{
  "hidden_size": 128,
  "n_experts": 96,
  "normalize_top_k": false,
  "norm_place": "pre",
  "norm_eps": 1e-05,
  "positions": "rope",
  "rope_fraction": 0.75,
  "parallel_block": false,
  "init_std_o": 0.0,
  "warmup_steps": 293,
  "batch_tokens": 131072,
  "dataset": "wikipedia_en"
}
Below are experts of layer 6 (counted from 0) of a mixture-of-experts language model. Rows are named router (the router's row for the expert), gate (a neuron's input weights, with its number), up (a neuron's input weights, with its number), down (a neuron's output weights, with its number) and show model dimensions 0-127. Each number is 128 + 24 x the weight over its row's rms, rounded and kept within 0 to 255. Numbers have three digits each.
Before each expert's rows: "comes before" lists some tokens at least twice as common just after its tokens as in all text; "raises" lists some tokens whose logits its average output raises strongly, later layers aside. This comes from a sample of Wikipedia text that the model never trained on. Tokens count by the router's weight.

# expert 22
comes before: "=", "s", " also", " \"", "]", " —"
raises: "min", "Cons", " pandemic", " Jersey", "."
router:138141124119089112145129103126148098124117148128174156139130124086085144120153132109121120131110105103089166145141139097139175082173089098128106110108101135142148116099138124178148125131135130127120151106130142176165143136116144089108145132105152124169111197128114144088155176139103168119095155154158106138144111155097122155130159097119130108108133144134176129132138123112134133141073
gate0:105073141118093115124132111135060124156100160139136123112117145083092138143109138104128119113138140149137129141157123098087167110123139165091121123096144142124148113138165121144127123140130113152096080089141123127110133127144115118182092138100108102118135153141129156098134147093094133107118147161130115090128141108146095135184128112119124098132151094186162120088102113174092153107132
up0:137128081163146141143097144127104122101133113107093115117142116149146128168155163179126165101121100142152123147120132122177100137106106152136141107141104167149138102136131095118193132106169145137113132162140131102126077099086078142090154119165124130127157098135141127129115126139116063109152156121128167121124109128134141098085136159165125129127137186135100101151134136137122143125099
down0:152142144132132134123102117126182150164132177113141129129117122163178166086122118123151131123156133112157108141153113131133092143141132117108116107114161147091114175080092089141103125098100184087128116123095139139092088143142128162122081120127164139123097107126123128109073111144160145148163128123098139148131103153130137164099118153161103136102086130123110135115091112156111105111108
gate1:129123141086122110108129154147104158152154143089132137127122130174097138162140121139136105141118159095188104130133144116128093166177157098123139142130151134098135093124079110125133102184137090145110110116205173122137092128123158124098147096145123104135139083110120121117149140115123143094108110158173148103132114123111102102125171142150150127157129146108148142127151104114095091131138
up1:112102151131144121120140103154094128096128111120109161090142167100135120144154140150146160097095130131147183134126162143091142108113099128143147117114139146113120168126129090118131124125121173135095116159142150121072132096137129134130113070126138153057127170120085133101126111126181120122132119122122148100109134126141158082172105148113125105122099134113135165118109126191160163140111
down1:083151128187142163121073117150088131117126136080099137083148141118065132135107127098133141152112111120138114108152122107139164165121100121111113127133116150118143189140118156155099104135107098095114153141156175118163144112163104169105120104124087159118110137152104076090129120147150127138134121123097125133132138134126158075108096124171138111130154141123118128110116150160111128136125
gate2:099137113113137093107188080116115117143144130196171157114114158123160155130139125132170100105115149093133138152142123171116150140156122125108107150137135109088102114116119116153103139107109153122135116097127149118142128103112153127161101165143151118094109125128151151140104147166112171115132165143093102149096113150134053146108116086116149116129114152100144113123119146131122094125185
up2:122139159173116153138167127149107115113157119109162126137164122208088125122132125123197123147118091139127161158123132154087116113106128085126092136137140125126115099120145156107140145097122132117167129145101140150153132103092113162148151130137129143085150123129102146075160096150139133099138085197070139147108124138108139133134177121134129123096123132121130136143095151128128126136127
down2:144101098139106099122096173101114111138131153154157109124153093158134152120135102152149095135146106107088144107106142089136146141149165081120093112112139115111146122120090157070129130122132156111130056102138135075157127102102114123134128120182122163125159118122157125130160099115092151087141119150130105140133123127147117157152107121170097116151132144141149085110115119135127105110179
gate3:109133103117140142128118101078107145133112162157135128144114106117148159118104091132137142149148133138108173156148170105113161079155138143118115121118110152122147117145138128181163111133100146155130115077110101157146128147180109125119145101153124122139101144135098105107130174089109143085118186110129143159128080128120080104123120120130099082093112152106103129118093107122072114124121
up3:118155112114141098146118097137100158112126145128115162128139147121180113106160113145082141150129088147185140111117153144152107142155105129138163127123103122097145132098136113129128135094135114099126144131127143101142155163131166138138094126126194137130116140159074125137124109148157122172141119153164164139177129144122165118128128110138167177089144116116118201131111165130084153127123
down3:108142125108154148113117117133139126116136163113095157100168117095161095138118096170102109143125084072125155131172120169165096138124122114114133148144149090130139157146121122121131107114171159155098145182139131150136117125136119175143093139116136132113150133177123091142122126127116142136172103124115108099147114172143127159139133101114140146146157119142105128120183098128145182093181
gate4:104158108120128135049146136137149141138162100141138175108137119091145113125152165145130109102107152108130158135124153084111136119156099123168162101084130097151150144143129113120150108122107141089103098137151136092090174144135141093138145134121139165111139158116148164096148118107069145118153123152117101159090132078123132122141137112132110105139118122071111153164152104147139110113125
up4:093129149183135157097135156095146118126121183142173184101125145095125128126143139103139151148149158137108146113120106132101162139131145153133116122121165144145150132121135116155153131139093134096103144111121131071069155164125122092127137132099129085133179163119130136167145145139115143133139124141144105105145134092128178166131160109121126105136145119143161155132162095091135073100124
down4:113143131123122130137076135129099115099112149148107086121141116149119136124111100100130138115111087099107137092088118097138083097129180105120163123144115157174173142101117108135181134119133103116111101136125084094157155107117174144119153158128099107084114161152116120084080130117119146149136128127121116165131116095104126154136143142117189131144099124108136181114100111124128102113157
gate5:112091132097092149095165070161162120107113090139106138178152106138111123157129124129156135147112102101098149157162120105139134138173133129140133105172099103136123133114172138115122104155117119132122126138126138113132133142123129129155136119167118109141084103123092168087092141156123178109126148100129140134122137065119162129091171113115169131096139130120147126136115130100192089123132
up5:146134142141115152129185126109107122121114097123109170156086127123116140152110116118103077132118083123130135122163108095152108114137125160103140091120062147123107111114133107113141052115102090118126120111117194094145126126108102121158136140110131109181120119119111119120087128142140136095119157178087154121132092151137105108112099116113120102146116144130109120135073105128153106151121
down5:116132150120112106105141142107127111116131075130108097119118137112125113111128090099135149107108091127132142110132154124156120153119115128119114092130113115089141112112116065118120100136075173195082148057147104133120143115106114104131139119106158103102105131099074098116104122096128147156124124115119134101159156124168103133135085129146130157139144136080143077136148106092100143118107
gate6:137093094100115115116201101155125144109113093108127121193109104134135158137119122144159086128140162093121155160159136165152137108138138140132140123104089158160156123146112139150125114143134117163120119136154129154112168094125093111153133126144118099107073123117139151105157150114123168119178124133095158092106164127120143124103117170127103124103142122130150097134179113136084102141128
up6:118068113135124137119151060149184121075084121136112145116105141096148144105128141137137108084095162107114129145131124111142140117177092113093141133113108126140088105120109146114115106136128126133125110117143108107148114111097154117143106163159087183152131115091123149126127148159125157130141136113111137121151125135124055134146160135139119141169156125085142141132174165127138107163102
down6:138151127074115129111155128123105160143123128120108121117107156103142129172092120170163146119104108082099100102081116155146091120124136089119134087123115106122127144146162142144119231120091089152135117162188123134139077148164137121142146100143178163122140113142097099122142112130130099153132139118116161123138118095140142120159112135146101127138134147120127132140137136149121103137139
gate7:135101078095129112103150122087124144150108141110133103155091115159088106173143139128114135127102141158132126170133094133124144165137125160122098145117118123092124139154136122112131124144076138086111125102133111173151112155119136119122066149137126128155112140151077138127100140144130137096161085172121090131157182108133092129131135129164142131115106104118112139133112171125087113101189
up7:120131089159147138113111097151103117106139123122093129104123131070120145133157082118117075167115138125120108135115087141136146090115091156117132144118105141120117172121139149150153134134117131102129109097120124128179176116145144088074145152089138138117109161141100154116135150132144080152149109079106134137136157132121123105128104125115133137187094088095061129122148125133163134139144
down7:102148122127103104099185162125113105120120160140091154140145129148173146151106166091137091129173125063149114170124150125104150109123129087149092127138139124103148125122130109137105122105123122130154106121122111180086157117106092108115074113107119143123059160148125156120140111160108147130098093145132162089124148137116123140124114113122178142126122129097137125087153122156131113154123
gate8:108113141101096096115123105126168148130119135102124142128130187102130120092113132096082127129109141111114119135164169098114148162116132151134114129130160120157113154120118106124144075117136078081171160131093152114092171154117116158187128113108144132111093136112131092121116160150143114155133151148085103114126116091128152143165093127153181146113116091144120104126136099119168153131130
up8:148123110156126143095134118108104123113157124135055111105054119131158089128125125149097178112099118156135150132113168104093121108096091117099136124137122143084134112126111130132096130100141073130129120164150132118102129121126132156117119090112129089132117125127108120123129134103175153140110120162070126126134122142119137162116152135140118112100131141176147100146105070166095174146141
down8:118147131155108133115132143112113110142116148097157091181134111171123125159126139170161101139170144151113113138164134111084101132135110100099136154116133110116131100129131129129158210120121144140104123115112151136090097100167130098133099156146088164153120119148135136108143111150100148097131077070109122136097135135113105118139132096127123144124126100082090186126118166124125161125138
gate9:116082167117113164097136108150141142149121149140140123160112129125100141136090091061117116153094139089102115120166166105119150104155127113131093118091133122136144154163119148143130093136149105091142147144129122138117152142087159108102153115113120157148125151120094129086120133119116105105146133140092078084148149109136131147128171147079108136115097114109165113089138119120146148100185
up9:126143107147142133101140075109146114139123145123120171151142143125146087172115169107090129130126085141118162134118153097117133108145090147127114156117102101151124110136096147093128097129120147157099116089122118147144108147131130134157125081171134151183154155075146183129081146141153147087144141119124113121175108159130096113147088109158134092120131106120134166120135097126092138103151
down9:130131094121100142088124163113107131160168138149105171135120133165134126120116171141130163084136113136142135095128150105118133122101100144142125114076145138164173135083152135169122140116144128186106116176106133082125124117133146112156106154175151106131108147100093138121186130143175088129124140117168134155131184115170111143102131113105099147140146143120113154147134132100124118108127
gate10:104133147070122146114159068137094155136108156123123145154115117140097138125140148155134131123145135134103110151182161069154140118138126122082149128104127121142146108133141156142137113098122121110100165097136121152105137141120108135159140125113118081151141137130130147110156193134119169112106166149117206155125088135122097150154133086119099132087092143144159103121136161130121147138137
up10:156116104171121124133127156100096142144110109142104121105134152111141106127073132111091167123112111115113154120126059144095098134100141128111090144120135136089116106106128146116172145116075184141113108138100098124138124131152164128168116106161099147156161092132140075129101111116149130140155072119108110139120134088131152109156114138137161143151129145115133155102163129146164136144166
down10:135155133118157184102108134179103135117142131134148192126116134111115150079115113118138136141138140151139170056131132117139129166135153156115100111150134148110124126166135153122146120110128116102153100122121127163136161158097138133171138121143133163109156136121066174120156127160159162117120139147167123124100137112132096110092145162131126116144083136154137121161141155142115079150088
gate11:166135106151138112148109109162091197093140105118119123171125081118110091155105144148107091130120185142149162160138164115130083127142134166149149138114126122099124112110112145130132108142188124105120142127117131158120068130138122092106140134087156153130092123133131150078147135080112126140140142126113164149126092119148096105144137096123098131100116149116179157116111118107126121135125
up11:129130158108147170150133142091172120164113115137148142166114154115127148112108134153131131097129134109114106131135073104102125121141132096119133098158144111179160121127110126153123123128140095094107093093096110079129131135138093166120142143138111122120099111147144122128101121081134115138097164124151164137158057111127122163134141144116163129148138165088107075116158105146101066141118
down11:127146141112128163117153164130128084116118122146141137097164150098108122152121132167149156129159154122160139080144088126117111158129141136177128070112133097141132133091120122132103186118116111131105107089138154094133111127175104124169154144138114097136139088140124085202128119117078135121101165136122149143141108090132096145122144092129104095097143100121136105112132139126094113145138
gate12:057135144130104123137151188156148120175105087094120077114084122115120145161146153114135094124099141105168111135133114070126114107128120107139136119146107111110125110135124130114114109129103104138136131114123099153102122120125087116120105103093148146111101153096174121083112110120100152144097135132162121097106105114108061140142155133115081117131101120155125165115129114122091105158132
up12:109124145113139132124158083124142130142124116100094113170140107113113173124104158088140112129082115096143147111130115087092136076141135125178132083142071097127113088125083131146165115123121091135156106112142142130085151136117115120110135130085124154138112154139135122103146129105119182118118144146112147143115104139132187160153144127092117116118118139089138136188107119111170093122112
down12:113132086163069159134132164137168160129135165111121110128132137137100104155143155099142147160098113114093119125139107103138135096085120129119112078109103137129134113128110138124122128149201114163096149083131130129145159108107093178105114124099102134091119115106153137164104136165165147143128107125109151122108120125100074152100161148138132092125157122132151116095126099106140098161124
gate13:094111132141150110148151057141153123115098143140115115164138148162108177142115147096140133109108132159100077134137143101127171123107101107129117136079186120155117097115160130159129110150121115112137092119130101104134154154115130112160093116122132144121152161149142135108156170146126126131089172142115159156120157159109154117128162101124141129123181103184137164125142139095135103145136
up13:165140122158133127138143123148090108071101126164173066154157120099143115105104132084100147117088081090116133137134098163122148148158146105147110158156133106131150120136127106111131084105123094166144132121158162151139169147089155146146107171116086113150134130127127109156162122151147116130112123119131116122144078167136126158140167123136136139125150120135108095154133102077122119126101
down13:154087117137101116149136165124086116117149152134139164131101165115110115094121133112119133107130155138164186060138130148139153169154115125157124161090131116131111136142139133150143117142116143127120158157103091167063130126141126145134088123148153130109137120156162170116125110160153073114148178127130097135146122111177166121120128167120084135113091151136142121123128137131119138106171
gate14:178147089118152107156142154134105153161082118148067093146163111155155105111144146149107129143125119096142138134147162150139111142095111155155145150163146172110126164123141113130130096120129130104149134115158121128129108137127123176102132129111118148091125105144139116148176114141083128097104099130090114109160083138137104155120155151134147201168146094167125107147115129161119127133125
up14:146138084128143143109135119128145115105172124155142092172173142134108101090125137138081136139158130154119112098134146053110131148134156069110104150134108182127145145132103103156130131155129104150152117102154124119171115164142155156128116058133119135138126120125090106103148129136094168136129167147108161142152081150110127179138103124105119138115111132115143145148117156140150124127119
down14:113148138117099143116107131133119145112108055127109114132109105151120130126141176122147134109130153129142119145091160145147093141119118119135139125112146139131127084135101144105126077145157086099116107175158136125151180110128099130143160140090113114125134091138143135175120091117171161097106116177136091093140169121141081143119156161116125109129161149153119081141151161148098122114088
gate15:114159125105156139143176153134098126116137164136140113155143129068124105160113127124133123142124157120128146177140137134069130158193130132076117137114101132155138150159154146113135132149071152127103138118083140125128157181152135128106100095112129138121122128115110154108082177129084145132139137158121141094133118146159115101155118095114125164104107132114123122075132164105104147109148
up15:128139172131095121143149107147114165116158107122103130116095112098096163157152095101143129113173114164129176144109154099116157118152119103072156137101103151140145147155094116107106138136114169131103154149116177157150147110160132105118167109143132157141112107134118162095103142176109139136147111169121124137129135129139081118156150091105162132148113132090109164127124143117157079106140
down15:119128112168148111142127129138125119081097153148117152139161100129115160127117137126125113121116129141112154158095148119128138130152119137123099108154102143145200104140175155172099165150080158113091137126094146129095112106121177108131142129140134113120122125153086129133105117171115115163135115159098110110138112124132153128160050097071134113140167125121135156133128171098155100101129
gate16:150139181122090142132152133135130161152097140141206151137110092123131136089090080134114128126117108092115126154156105091116114140108113145124126121159141155105164102131111140148167114115071127102096086142154117119115104084132075123121139146133108116187122134113140142135118139119138197122181126127125103155121105123118146100149114151087138119124144132129118070132117123111137126113140
up16:109134158086144147149098149075106115122158110120113121150082175162120113154127157105102136115140098150098101129125135151204108169158120127124127167119123121116130130128102138130158147123087123133097156126157115153135151130150139115108129175114149154140150108146107107132110155120146126155137142124123140115158127102123080122163125167133132142080108140089169118128165151102110118164196
down16:126119132094116141115160128158142149169191119106128143128152109101155115102124149157152127122153156145165132174137127170142167133117143135120059117089100136138128099099126139121135146136124117103114141141160152128122132188130123087126082130128074127128118141140104116130082134154174130120122162122136133133069153111135101132078136126176115099083110116125125143173158145115116114106147
gate17:086161157113120120108081104136114094109150115156141122081088124171132125186141123096180112142155150115142114112150149161144131089117129118114086128121085148141138126153115144120129127174139081143125103099124132130177157149138138144137139145112109101153083120122106128129084124157145133113150151135186110148092110121121122126155110082148119151120141116083140121117123147149099164149083
up17:169039129126133141118147125128114122127104087137110130149162159106111126148100118099104145132109144150176162127105138186107118137129109118155105120093134110174161150134144118141115119113133126125129108140153113138113088144153129149148148104165125116112090116127099089103139134155197113127120158141112164111111121124120143120090175130127134082104101075114097127122139087098116102137114
down17:144098154116123142121139126113105129115169122162129173105124100100110113077127091124128125149129101116154146148095160162112124141146145103162138076120175132118115176169114130109150140122129149135117102106063092111125140115128092154107146126110133118110136118116104199122149084127146113096127082144157148110115149155169148131109127113081129135151130112153166125130081178133137126124111
gate18:121116096160110145127153122106114115102132120134164127167112144141130074127128211115149065171126111101133140147123143087121151114081130079094124118089117118127133124135132156160139107097089119096151127082120111138141174159134100106122136120118105179145132139125120158093155131121068141124120125130102123140137150127122149159140148070154114114125163097140135136122133129161156141122119
up18:133142116112107100127161097098170133138140132148105132104143150148132135131150109093120130149134163118138140113146207124112142103141107117115162167144151147090159142110088129132099144178148116131164172126138110109119116090099144139114099088101111137128149122156141168112152128089143152093150158125107138132122105143152110106122122147127098094145139117149108135172063063128157151110107
down18:115141161107100123136116118126144144112155078143100115126157126150123153132181168118105063161134146133119150143121111142109120149150114111109154131125075165165139136118119104129095118108141145113141165138161131096120133123128151130150097076121157130122124101118147130100125157142153140108127115117086118106109115117087123124094124116101120077141190163157098136161086094199128116143128
gate19:155112100129158158132141198097169162135135135092115110161156123119098095171128107157119136140073134107135086147159111105142139111166120158080129155123126089092143124139107138124123121140138110121131089094131113147140146063126151095108127140141100125125113127100122145160102117160111136085127123121155105124178138105093099120143103135098126146150147142138126150142115151116140142186169
up19:138150125151142161126107182126162146153107094124132143135131167112085162169104145095116152159099126093113108136140159127164156110147119088102125126123130158142121092133101158157117133149152086148142085111124092159170145124190093113088153117155108091128141099144105127138121146094118112149084139138113092122111096134105126124162141129111098105155149097158119107103108103099130127155117
down19:148107148103177126163103157101146139171137134127117110124186130129108108090107082153139152099119134137128134092090102111150134108158153096127107108130120113112126086121137119127102060124142146125137099124142160110124065155110160097148156168179170115118117160095121095098159119125126131133149133138150097101122118119106116137113122159130149107139140133129110147135104145095106070165132
gate20:151138185159116103095155128140128153103140133101145139137064186122108100156108133127087119105144148141135123134135157145102146115174111127104118130117136101105140148121130135117114103147147128119119123125129105126111127108110163095107136138120130130148082160106073107119113162110133095108110100135118067145138123146122203161172172125126157141121086122129134148100143135140145195113131
up20:116103096139154116143151131158167131108138143130111113145136141105163119122136145107140156166151106167136111116126139134163136115076140158127176105185122124132099096098115098165180162139119160145115146115157094080124124093152085063100146134138153129098122123147100128155142099134141130159160093159115132094132129153130117102138099095144134083139148097134104134133137093165129105146133
down20:128185127100121127163152087122117119120117106122099099135124105132189139140123138103186163125085086135134116150123134131140121126118107088098162145142111132152078148128144131118124111148155114124124139144165147111141142123089116102160132094130136079117141115136143145165190095136116155107147097163146149120116110085148089073112141136131074129090104119137097134122119133166121096135131
gate21:112140093113124150095103118112127096108150160122129133086139116099128107113135097213148132101132166118137132141134107124093140129144144121118148142136111107123131105124170119140121112136115100129112144095128102074116147175126152118170109124105106125105101174093133119121129140156056135092161161138168062139123112128128115127160117148100112146146121118076116113136127137147087121153087
up21:144127160154129106133129135163102086132138133128074101116126132167120061180127173094136159145139112154115100107132139118143099145077144150153157134145163116101129119138067092141131131098103135127122119120131114113163133087110088144096058147139136142114122084095135119125116098097129125138124119122136137112108112150142122119110110146165102116129179084134127124152099141151113169127145
down21:158094117103125158095155116127106107133154064174116137160096141095176185141122116141161113137160119121132141145127132148157146136161107128117112124137121125117154106119101104122084145121131105148110125102152130122114116147139101156161194111163122111129142184138105095162133122128171161139111092128094137080095151137115145104107174107098126144115129158136169138105109125152115140154133
gate22:099139144116134154089117088137121124125083164121142112134169088110157086151067121143157108190123136128153128140137114107118139121142147136131139090113089135133115118137135147106113140149121115124169123122165117133126148160134148107096143151169118157212142147121094147109118133142111155127184146092108110149083156104121160125095139129106113128093127099105081123126130118137119101127169
up22:109173120152096137119138132192150129098111136071114109139162076131140115153136165136147127106147127117147103120164116102116119162138167127123151144134109120116167107146135130147121129159100131134144152111193129134137106159151112141111123113109145078126101133151118103137100155062076112157139170133146092137116176126105134126111138120123157099084131116103113130099172117158099127150132
down22:109140088073131130136089141132106125117108171096123135143148114102091126108124114146143108126135158110113161177135178113137150137125129140120129158136133119093130104150110154131148151140157083108113090133073183082107097096159115143172137122144141163134131156135150171153140154170132138108117108123132138115138129126129096090133126149141134121125113137113170100101128143115183139186083
gate23:088109148109139142126138112130120132136181153131149140168082138140130124078104066133144153167108119148121134136148082108097134102153128087111089113101108101122123146138102135112119104116097135068134120094153118126128112130119133123171162100124109134180110171118115127099086148154140140133124137150134139176157166105105082085140113125144114116091109089101114115096141157128131119120103
up23:106152121095105129161150094112089153167142115145129087113128196136130094119151160114081092108108115102107140119143172163142095132131142118139131150154158154162125126128103130128092128089152127142128154157110131152102136138169084130104133121126145140105137127102174065119132091166151089125141128093113140118111145130151134165120140120161140086138132147145119105158110078145157153116142
down23:118131100138139128133120101130165150111114141146108140165100098117175111109143144132177132084119168169118152137118100102112146109117140161137117144174155163103144117149143137153136085103133109128095119128139060105138101121092092099114124174124185104084144151109089145095174120087121133141130137111125150132117149110144096125157133140154119116133140148145161087152120116120081114102145
gate24:148132172108120113099144141126096109141110132128114153155034110101136155154136114083140120065093134130112108159124129141111160167140144125101140170103128155132166107135133126117138119139128088129149147118150109105153149136125138098105152149154136164175127133112127121157150142126120145089137118149106164086145150110124128117135149183117116117084161119137148115157158161093110088114152
up24:095114125121078127101097135145158152143139108110078125090173146162141113094089094151153134158134133097149148099121137092092121137093099118133148094111099131174119129122112154111095127140135140085103074127122137188131150141110089145145123085091128103130160095128121133156121135133144108123122113102142116156080137139163118140134113089148117165133131123135147121103085128179118140151149
down24:122137141111123137127136123126128143137099113153160090091127102145157120132120116139110174132096149109116112143204109093111099136137096125100143134149126124127160185135102112125106114115143103122145150098091152143165122169121085151155158103115116084142156142116134150105128098141128161089123112118141136078123141136118205130067100115138123117128094102134138088120138128178101107120119
gate25:131146089092149124136125102110097106114078142133133150156087127087107122158107159119115083159166158127134161143150113112124131107126121152169133097114107169111108119135129126121173083107124133106127111115105136134149159121111089126150147162117157129137100138081101132085145116157174153118113082151126144152122123133147127080114145109131129090048149146101155117145142139148126096148143
up25:164095098115155136103124152163092105104159110088102145149155117147108136137149131102141124120096124111127099142134145107155093154111141137120121152128142117135182094118094138099151147088114167152116129123146114148109121093149096095121155126140080164104149095111158114119137110130141134149134109117130173122143149106156148081125111122152149114148176141118132146159121124147189056105089
down25:125177149123103134143102155140157130137140160136133139181103136131105160150126148110100083130146123126150113105152115085125129112132138115137139128145143065175120126129139186135103139095132173101087087085101131116133129125131147121128038126105109166147128127103096110111106094134160131111142102103136135120113080148120171112127132122166136108109120139114129094155144121130138088137093
gate26:124062134139126170127132129083117108123092102108160114169132116093138121148104130132149084164101146132122133153147122106113146146124123134095132099079135111115164126132128109119152130091153123112121111107119137147155119097136122138120117125136138168108130145174095134123168066115095145114216114158118179162133136105146141135140138138148168113095162104116147137106116115088160101138119
up26:140120162086117119126130098187113119093103124147095131148125123126122162148126090138139099103126136190129190144126130120120151109142116127119161099135142154136105107136135104133115132119139138172132133129105124119154151145174122125195133104114155192127145121102132122110145124167114108110158116167140151139165100152161112118109096129145116175157158093160112129104166117128162111121075
down26:102109123134162087123102123133132134123125178149155165130111176134092179140113091139176135092190114107147134073106109132141116164123119094130138108134156119156117132107120106126118117119091093108095089128119092137141124096145120140155137120164129160147127153145127089128139130143126145179137128141150150132145129125100170061123107119121148140112145158118083119118150112104116184114107
gate27:095125098095104123151117147150153124121128129106126149164125104119165184154124063132172144131105126145116110155135166104172140102122111130153123138105132123143121160153114099142120095141146094124071129095165061152112148120145106150122148137103133184110091138122129068109143151123144129158112145116147112143072139161151138122167125154126110099142140152102143129127120132145138117111094
up27:133089143089121115144107150126074096091133127098114137143092151101123146143107091179148135077098127132124166153117114184139163147136066146092128133125142146131159133122124104121163157206147114141092120107130113138129180108159174137134134121152104127124106124108122099148119126136121090124139136135103172127151080120128130113161136110103112134144131149138154134158142152146164128137121
down27:123085081157100135150127168121137077141174116106093154144159132163133134105120108109106122072089153135163182140119127148142103120132094129100148121101101126107112108088137151117129123168134093168083122131139124152157151154158158107118116106135133132123147143153097123128134091108175067128104103116119126158103118125130157148148137096152126147126076135168132134128111120140167143132126
gate28:145112102153120176160117088120140130167130113102121130135185125153094143105145110111122150129158110087147141144161113130130159124124142117105121076099126142122150137110134159147093106105153133119133096110094160165163106077130144141136116120160156149102167134162108104078134128104165132132106101112102168145121126091127122111110136084103085076136137106136123177141134130081132145106118
up28:158140161091169144146097150141114099116149147126127125149161109128129128138115130135121175136120139112137141131137144115095089121097140120112107127132122151149152131139132133072111173157097153161138124129163129125144105131172145152137145134149114121088137099139183122091214122111076154110141181130118152122155159126105121129111133136165124130097159151120115104099150181172090152119132
down28:150142145098138098142101129178094112152092116143128160130132130148126150132134125122106118120132156123156136112119148173144101107112123135112095166181098088122145116162086114113108147132112131135128145136142097109091111138143138113137134150110106121137123106166130168129172133130097079136129184161135179106160128082115089179134127140130115105115140089119130129062113132164123086154166
gate29:108125108130140156109156120156161082073136143107145160114136121119204113095136164155138106149114138136148150131161083133145146113119137148158151181140071159156114102127148124123168125143129090169110083126154151148087117169127120130107106129125124125136128158134127107112124151087118138107157152139107098156144158135078105109099160132131128104097122135108119106145168115118118105100106
up29:081142095134100115131162128096174121098100107166144136124140091119152132144148143106131100142139137084121165155128190144086140143121106174151152110135151154116108154146130128137150134126141155111143109135095114135132138136089138108132121106129120161127113133109174121070077112141147150164100112149159178143166119129141148130062117115113101118103101077130139120155152139164111127131126
down29:101141143119090142146130150124093090116118109072099138131184115129118102168159099098157107086111155118126119104139152122100134107131180139111094078158146156112135143130153094166129129096147100133136146155136121100170111135169094142129127135153126159148109150137173139157120157130119128124130157091128164084162128134133136179144112100133148121149106099098152137148093128165119103127108
gate30:089172127121145165108127173157175163155149143091164138144124157184111126157112137120094176111123130098097150121155172094110123143155101147162134127102158095113134107140134133124156095142078147097143106150141149140132119144159137118138130119120116134151075133081098089092126125144142122108116082155132113126104160109125151109153145107114123131118148111130157127138101154110087126139172
up30:114121147145118109114130081178106109143132115161067146147125136129093088070117134176108164104110136157147157133132110145141108116112129142129147105145104152134165164112138125119129128104121143142159129130156088109123136105065145158115127127098138163065118121151119116090135101120094115144134142119145156114088150147110188118152113144128150081126082130142109125102129129148090159141138
down30:119144116178132138139135097127127122143094137124114111182133130107136150089122144141120125056167121150137090092119127130167131136078124144107168125117087124116080149126094109115174162132126113163159134105126098138129116084095086115155088091151102136119138122140129110099164111118114111118108147129115133146133116108161164115141143146128137137101142107113088126132138097148169137173069
gate31:124155171124160142135114123152120169139128120118076116122112170140109145098112107130134090143091166149109131151147113097114140102136132146154135091057143111128150145102129120161153113092145144152108101101107128103113132132136180149113105115101114133158115155143105162114137138128074104097147124164173173179141126172108084115140115109187114141147130132101137146109116126099135143130121
up31:108154177106166160129113094081161125151111118142096130158127175103124191068151108091147100140113131110125129118132116134115116120151123087134108133105144102137143111113140101171108156107104111161138121110084098107085089134144118143131154099116135132121141152133159104126152136117121100091132152157172211130132094159137155119144094094135131136124142139117113130102122106120125116115139
down31:138149172053111113157134155087132125181177131102139159145153124082145111130121130154138113146137106102117132115111138114087152148142124106104093113122118106156135136118121120139118129138182113103145094142149117083160144087117158124106126130121125140166157127166154116098098135137099158142122157151143123138143076121102111199168143125118097087124120126123151134156135146125126133116171